From a checkpoint of a small mixture-of-experts model trained on Wikipedia.
Experts: 64 experts in each of 10 layers, 64 SwiGLU neurons an expert, a softmax router.
Below are experts of layer 6 (counted from 0) of a mixture-of-experts language model. Rows are named router (the router's row for the expert), gate (a neuron's input weights, with its number), up (a neuron's input weights, with its number) and show model dimensions 0-191. Each number is 500 + 25 x the weight over its row's rms, rounded and kept within 0 to 999. Numbers have three digits each.
After each expert's rows: a language model's description of what the expert responds to. This comes from a sample of Wikipedia text that the model never trained on.

# expert 47
router:526439495486511542546479513494506524544466522499523469498470511514525505493472521534456520493514486497483489544511513466540495507541514516489505522531508501456512513518520467467459523500505506482496453470490474494480547514532522500538522513489495502505464517543467465499533474551545491513472487473477506520493505537489511520505494513504453569461500532474501522537494541491519509518506499536505461486492504512465485481474505500527478448487524505506518478551535519471508498451506525499492502529521484465460471475544531511492491500480527490520477473510506485524489552484461513539
gate2:506499513477484461500537501507548447507494474492482501501455472513480505503546550536545476470503514509532446516478510480475519528487461495505492562547500484545566445541476467513489499551494559534494512462523496482464519470506518525517503495493522504499546511547487517472507514489498498493472500455505531499482484452493496510537480514490507536530482524514491472510487472500513495509534472501508519499474449508488490515480525523499516516436474506485496554527537504518504484460493503507485502514493498480478492503504550518502502472516547546517470487518528520514509488492502506512
up2:478486501475507499523515533499527492489500523501539528532484486525495501472535480526496499501520533494475486541516520504523524476524438498489483522563523481524559493499469460495501496526505508521509485491525477475460491479530506541496467500521545504521518525528517533492496488504489553477506522490512505522497499449490547512543528492467557482549530515532531501476462476507477518546504493459461481506487465508458488457485489524508529495468525476469484506542535506560502511454477501466506487513486478460519508494512527476516544519493480523525532456497504489490490520453535502478
What it handles: Cells and field labels in election, sports-results and classification tables, such as Votes, Candidate, country codes ENG, FRA, Runner-up, Kingdom.

# expert 6
router:498521488496479525533482466493489512522522507464484467503513500539508523492460526485518482476470516472479488501443487519484463532500501537521480513442513486512508508536537520492467487484502498495517530502533531476478526539543476530502492517491486524485498515520462500497498540540444468532517501514553522518496479519499465438458477492513533472488511493480481529540520527520485537537497554484495519488533491508460527466519489522506485480466528474487463526513464499453483509457553483485459474528506492473456502482504512524499502495545507524515501473475478504541528533522530476486
gate2:495490526486502493500501471488466508490484500475564485540477502501563523512514499473486513524472522507511472511496492523507523496532571493521490505500492509494504482517517472523504485515489519473511500495492542512443498496546499493497471521472535485482528525493493471501474508512480458559477517528550482481492533512521493508489514506545473528526510452511491522528487487472532503514541512496501525523525462484439499482494493489513497495500519474491509535497498521468531463453476483466485486544556488497470493533473514502503493527490559498500460482469494495478477600470528459519
up2:511511512464486535453528487511500499510486504485511496504442498486536520499518497517473544518504531510502498522537480495483497507487540496502504506528500472498488487494508511502551465537522523506517483509472559481486509513533487467467467527503539525493501556493486521488511478481527480486512518519538458447523528490542484516477501505521523506512539477506451503491401499477504485515515474502509571522501483533500478545517494512491473516496478502451524496534482519459523493475497462539510494501490519502466470551499459492449496452537522509518494462503502480548510540493490492493
What it handles: Short word-interior pieces like in, on, an, or inside names and words (Elim-in-ated, Luther-an), plus digits in numbers.

# expert 12
router:545516526488488468516464532516540510513444551507526446537493499518537517505541523477461483493467476489477511524478481505476510489462458503474511516479539498532509528505474506513472532483509471540517476486475516496513456518500489516426538496454477482478508505513483516482512489518503539522519478543476521474515474472485464520475512481522509496506541467531498517476443514508526475482454496469461475532484519493529525466514519519519492542526488497528488498498500513528485531525527482463489522525497502511522466570489484496510500502514531496490497496478505511556492493501461473461
gate2:473467482509541539512487502506489490552499508530485491568481465489531475499535507467475482553475487521490475447496494486502539481508460534466488524499482510479533508518468475551485493498497522541549492502508488444508519488492528481468542501514485472478499473501497507458533506524486517522519504503517530588541472519499482492488535499512508494481497464542496503478497474529546572466519485492485491505485488506510478489520490524490520501478481509485487483492499520554506492494493483493484520461529506523499500513510431516486485472503492518492560523476486486521559485510478510519
up2:495519483499474466509481530438509493475490472482536551477536486504517530493497468491513515479483516471458526506521521489521508482488485465499489517503515506507487501450511489493464563556529533476486530526496513508455463480525466501488469482471475500515540473513497529515517518489544502518496534471483513516498483477519521461493530504502493527528496512506552480484489525469491453552489475511479456537532496486492441525481512530475536512518489539491477502514499459492506490500520503508508519496482449493429541500452540495519470521507517530539460509491506499470472545500522485506
What it handles: Compass and place-name first words like South, North, New, United, West, especially New South Wales, United States, plus name starts.

# expert 4
router:483503463517485500489474496508492524469510489493466513508483512470535492508498537503491461489486477504487512483482484475490487480502473474474473533459468544497530537468492526534529510474516531510460472536493481491533521433463505471515487525456509485508519504533515525522495506483511531525474565525487530501475528488491514530504487486471541492484527532562464513484490488525492509467489477490473475496467515533522511556494514572488487490519530527498490485525531486506458556546503498526495486515493539495539520472474506491475524516532485535483509536513496518525454486485551500546
gate0:510503475461483462474528491505535513512512503487499502475487523508460514520508530513504488508448510507495499487489511504487528538453474503464504444495526565491504476474493487481539503492503453542475464497476496508487511510484503484506518473501507522481550489499499521474476492499494467513505525508480554491520491554484462533524477507515491482507445546502502547455478512489478504486506525538479490479469506503461491501507444532469513480533460526544448560492496513470471556524491525480514443526526525511502502512528475534543503492471507499497515488483483461485513517467472485542
up0:497535490498456568480495484503502516502466490483548445528479486459494520475511477527498568509466510514480444507500499482523503441504489492494489463477527489516468516537507502454498471452515484513480529544508456518498512532475467505486533515502467491515485509509498503482531457523473518512540550524515471517531480509490523490541517447544457512534506514500491522481492494493508471506498526440484525472493474497500515499517495471515531479489493530474503472510532497528486496501486506484439494504514494541471514488553466479507511461530477487535508532536525487487507475473486501510
What it handles: Military words like War, Air Force, aircraft, army, police and battle, often in names such as World War; also stray spaces and pieces.

# expert 16
router:472498516494495465495535516527476517482517476512523479519539512528477519479486515506501503465490475556475534461520508518476493510540501502525530505491525449484531504535499482523474499493552454496508510515460495488495464535492489509528465515491490498490478472506511548533512486447508470484536494455531551496519509519524502471471503481516477432504535456480516521476499502472525480466522467519507496479475481494494503538464514505485500492540530484459447508481492440478466500489465494464478507469514546445514490495512483502491501459484478505539486527553473490512534491535531494496
gate0:434503483489516480504463470460495500522499484517483474543483498478479521518524533497485520501464520476477499527480515497489540496503459489517508512480497500532497516508504528469501468480494558534467452530524518520499486453493509448504488527501578503516522477500512501504516447476518532494493492498519475470506474492532496517487483487548483511491534492451490503572496507496505450522525502543510495501511484505508473501499522504525485492501549538417493529425532488474464494537558506495507502489498523534518489489514500513489481529508504468511519497476491534492509480475476502539
up0:534442498481553454467475469545490524492484521448492457485505506483522512496498496529533459521481490463525514461534492509490511525535521465504497524513531508514520521560521483488430518523494481520479509477498523500528495479497524517479480468487518509506455542531496508487522487505525542503514491486491500486490528522515497508539491484517457456517504502511474487492531490502513526536513521521458498511505480512449516510486455524496529501502507503492483558526516526480476519467490516516500485481552569476522520494495454499470482519494542489549502521522512491464479481449528466504
What it handles: First pieces of capitalised or split words, especially prefixes un, Un, ex, dis, Ab, Con, as in Unfortunately, Unable, Supernature, often in titles.

# expert 18
router:503498491510489468480502511550454487513483494456500468508463484522506502497497434524452468482525492467474496497493502505486507464491484473525521491517524507440475460522502511496510540504524530504463526467466440483483526506504522479452496482488476482497507490514520527500532551474536489471490479477503474455541493482527551527474500454511497486487477528496479509470482506474489500468475481478509463533501492522512514509498482482488532520555522486563485467527561517536535467464491507476511533513472519468502505531494518507466524476483477519526518497510439477467478495517518509488
gate2:490499498508499465482487542530465510492486495505480512486513488507492483508511505538459473486520523487494505501503523518517539487513529461458561531471480488518500544519506502513482479499501460480511484491492498531520492529522554473520490532507498504538498459525538511513452492471524476479495511519503487551538497533492487503474478501460522518542467489501504508502484514503498499494510513502484514489511509523499485513499517511445475464530525423543490482534491512487497496554496524520523569543465477449467465516521470480537505472555519509461489449501479487550511507493507567508
up2:520485460549498519474494417481521530470519481493496499481481496518472523515514541466542515472499507502556519529492499507488473537482501530521467486528512483505505431494519518478510486454480513523476495506480504469469531471510449504507488499494544508504507508486506538493507503524515511491487509498530551458535499460522493509507497499496521536508496520460519484476503526491500531489492486486522512540524491492530540495517485516525536504532526543506582519490491477491463499474474492506507443455514501505526543491491505460522490496489445455520494520501485526490510492548495455460
What it handles: Pipes opening table rows or following line breaks, medal-table rows, separator rows, and name pieces in election and sports tables.

# expert 21
router:474501495460470498519558520485496507532479466486528521453475530490496489506477463528475490520468477493484478504480538480548550539503496499529510528469520495474538499523450501543501473456518498469486522490542485497488501482558508486509498540483497507506511518459517506528469492490504493498500505480513561508491531527476518509506462532478508546492498481484462466492560479496522490478543480538519442502515498497514521464471545478517493485554489489486504477560481534503496496493504488498512493488504479470482513478484525481459513543515529512535508458506492465522477479445498528505
gate2:471487517527491457513476478466540492474503549447480520481535540508452479483512528531507520506483516504487504499493488490513553509493481461498487460502510497468526486535529490556514451502503493467517430506466528458536485537523522467472516520466520536500533508501483519454496460512494478472534520475540510555536483495489524514475504510429506526531513464483447516498528473502534482506475515491497515484464487488476493484514479517520508444483512474498494504532490496488493484460553470506500492509517505522498499535515526490501496498488446504488522517494504498521521508516493555502
up2:503525520486511502515503488483514489508479492514521533513547499470479494460541473517489504486486493478480510514488510525482505523496488503508474479528490440505493544489503500492518499491526463486511490457493544509479522534488509488501461525521496463489539529487504482472474440504512510466517519509504474506447431481503467447525479486486486507522499504516460505513495482507479495532496524500543563505510472494464500483542476462528561498504495518483487503545504519517526434483532456516503480512504521517516515504502521477513481458493516571562455484500505521477510506431510532478
What it handles: Field names and list dashes starting lines in infoboxes and heading markers, e.g. Services:, Mother:, Born, Preceded by, ==Track listing==.

# expert 31
router:516505505505500476490475549505435471512477475507468477541471511534492485496541525503507492527513530475489517526463527538504492500517494524501501511479510494520551429504480516513509538486459503526471471506479447506470517484488483546513451501501499536516515548515539473533490476494493528486514500473493501494480485510496459447460508459469514484544531524510479447518475478492526485492489533481530500470514531499490495539476524494519483519452472528504470550459474472531521481513515480523492546499471488531498520547505499515537520507465498470470487500505480515534470481512516490471
gate2:543526541516518522506487496520531493502535500553512491555521498471446527511478499491496486511531503459541513517538496547499519519479502508520508503512548503538515517509486509526542542561513472509506517541497498449481545473462539499523471499526510554526522522525497443510489497495481475487505494487486512511510567534474519468477477549489447493527495505510511474533488512498486464510519518525506505477539510478452477450464498503531503479468525497494491514481506445505488490527522514501472525521481526508519467520484521507537513471506510494464523532496479508518471482529476484504
up2:508521492527499468502484513529546503456544468497482561544506512477450483529485490511469465536518517436515492532512516535494475527487510539536514467493514505523473511496508496473523503546506507471526528535535511503487509484495496517481460541496537468566483527488469455521508521527535473530461488484504503461475522489502503499470500499497493463549486526524530422513505491515524467486497531540508491505527518494520476491484475465499503508521554522495501495467498470522525503521537535506506516530501497481503475499469530511461486490528517472470513511524498503509499451546503507488
What it handles: Name pieces and common first names or surnames inside personal names in lists and prose, such as ey in McReynolds, John, Brown, Grant.

# expert 15
router:490502482498511519481538513457488548502560502526460492523498514524467481541496505495512496476500503532493500524513514518509501519494512514484438534493473480536518467541452472497507492468528503479491459505459547522485534534465501495508476482526461501503476473504508524493504475470533521491541554508489509520497475478521464450496521534504509483498485512482486540546474506482482537500471497468533512515464516476508508496529476507508484506498497497480453533461479461536552454489531499528484481459517560547501508529471508540469522463517499517500504485509492486532542481495488538523
gate0:509455497516480481506547525495490535499552469491509491484502495482489444502521498485481494449507504496485513513496530526509512483538559508483471497486457519513485481464524493489489540526498461544496553487529480541472519486503522505508487469468524486504498485516505481508528479478474425508492482493464502491490541505498492471472540469522509518582504496485451474498481449549483466525490519459539501518490536478522533482495521499542510498497495484541513455497499476499499475477509506515484493542498503512483487525484491466513476520508508474470501480439523465483534526496550474490
up0:460456530526486492514503508503486519503554515475501478494492512478463465507477463516487518502489489546474534510514520519483457493500544529505412469506506531477475496501529497465506512491497475529460538502509499568468519498496517495550485446481486500494525496512523519513499515451529465540475475444508490504490475466491489481459528497487522526526546491497494502458505474521481513491472495482509500492472536504495487460512530483541514534506465491530483483482505514465509525481506495520490502450479518481521506485497512497523472457518509487465500501458500518448460564498530519481
What it handles: Short word pieces inside words, usually right after an opening fragment, e.g. af-ra-id, arg-u-able, gu-il-ty, ch-ok-ehold.

# expert 1
router:501501502517516510464519484502496515505555516540500491505481484488456513473519506491535528512501537506502535532536483497542504489538500482541469476492474474492474481476463502510506482512508495481480512482536519510543462525526458541495531495519488534499479558510519520502526493496523473478509492490531481528518523502474551517495514545490535513459473504500477581520500510515473466521469479510527497510486517512497472467511508516511513544489492529507505466464547536488489515500502494507527551476502478572498507537528495496475460453511528511539548482508494524455497505540491560510
gate1:528484498477492524538495435507539497510484506503492480437503486467477485484497472464555519523515509507473536499527491523494555517546476517508461522476547483488483465494490506478523540505522498501474497486534512494473487502513524474455506495437477478494499499523477523458506484469518511501520499502462554517501445531488485527486517520474492506515468549491496516525494498509518502486582494488471522536516492513547515511493494455540477529495502509494487513510480478416474481520444510486487525515503477540496509515521514515508470499503522532536486503492495503522514472504533466478
up1:491515515469464486486474518508495482472532481462534477519561516538533492484483512524455499444494481514487515443507480474501509494511503506479522530507483529468522529501485489514510502479500522482471515482490441510503501443519500526510536503531489490464495479514512504524474514462511505496449516515569459478516550497501501483484491492485522500475511492492514481536523506477520492526485487551516517453498493482501440497503518525486499455547533506527519484526498475467528501483599523455534531495538534477517466530458485527505505495507492491489526490518493483480508534494499483497
What it handles: Main verbs, participles and auxiliaries in running prose, often after was, to, can, such as meant, taken, reached, be.

# expert 55
router:482518502457501515460553448447507526444496450512519493512499489551491505540476505558507480455473483534493507487525534479469500505499525495466510547493521522478505474499496470504498476500544505503527539473476526555504517505472529488462467501484499534508469482477502484474520519455514468574488528539494547503506512502478489491492474564550490517495509527475495460493503494472484503477477483474503484479497500502525490493482479500509489538523480523464482493495507463448517488481509531511439455502536517507492483518496521524492471538495511498474487483514486487490527527522489511503
gate2:511498486466521488529516498487503503461511490496515524476535523484477534515478559476528460481506518533475534495427477469506471535483497504487482464510476495518472507500450464517510514505556500533485515526529486493478456523516480503521515516517509506492466453536524499519512527488486499478492518462523485520473477516504441531507559500510511493494500504520500519502532516491506504446531462496515549518498498466493481470469494519472510527543481525441492502496509490501478518420506500528451500511521513522481516529500550528519515514477503512500492477463493482523481481566488493458
up2:518502486518508474519477537468509501500488450492502506471503512493478493510471500509527496512474541485517526493492548510516472503477494511512513471500497520490517452535549448473480481536519479553523494545499497493533506469468472471510531490493520534492478530505526497475476521520527520515497496502462504536480465477550409497473518513510496534545488467525505492485499502494471470533510490478493495486466483499459481481503512463501563496519487456483494510477473477530482489465498447563478518504524514476510542520495507490494491506467518509505496475495528471542501495483488494410
What it handles: Single lowercase or capital letters starting a word, often after punctuation or table bars, like N in Nematoda, n in notes, L.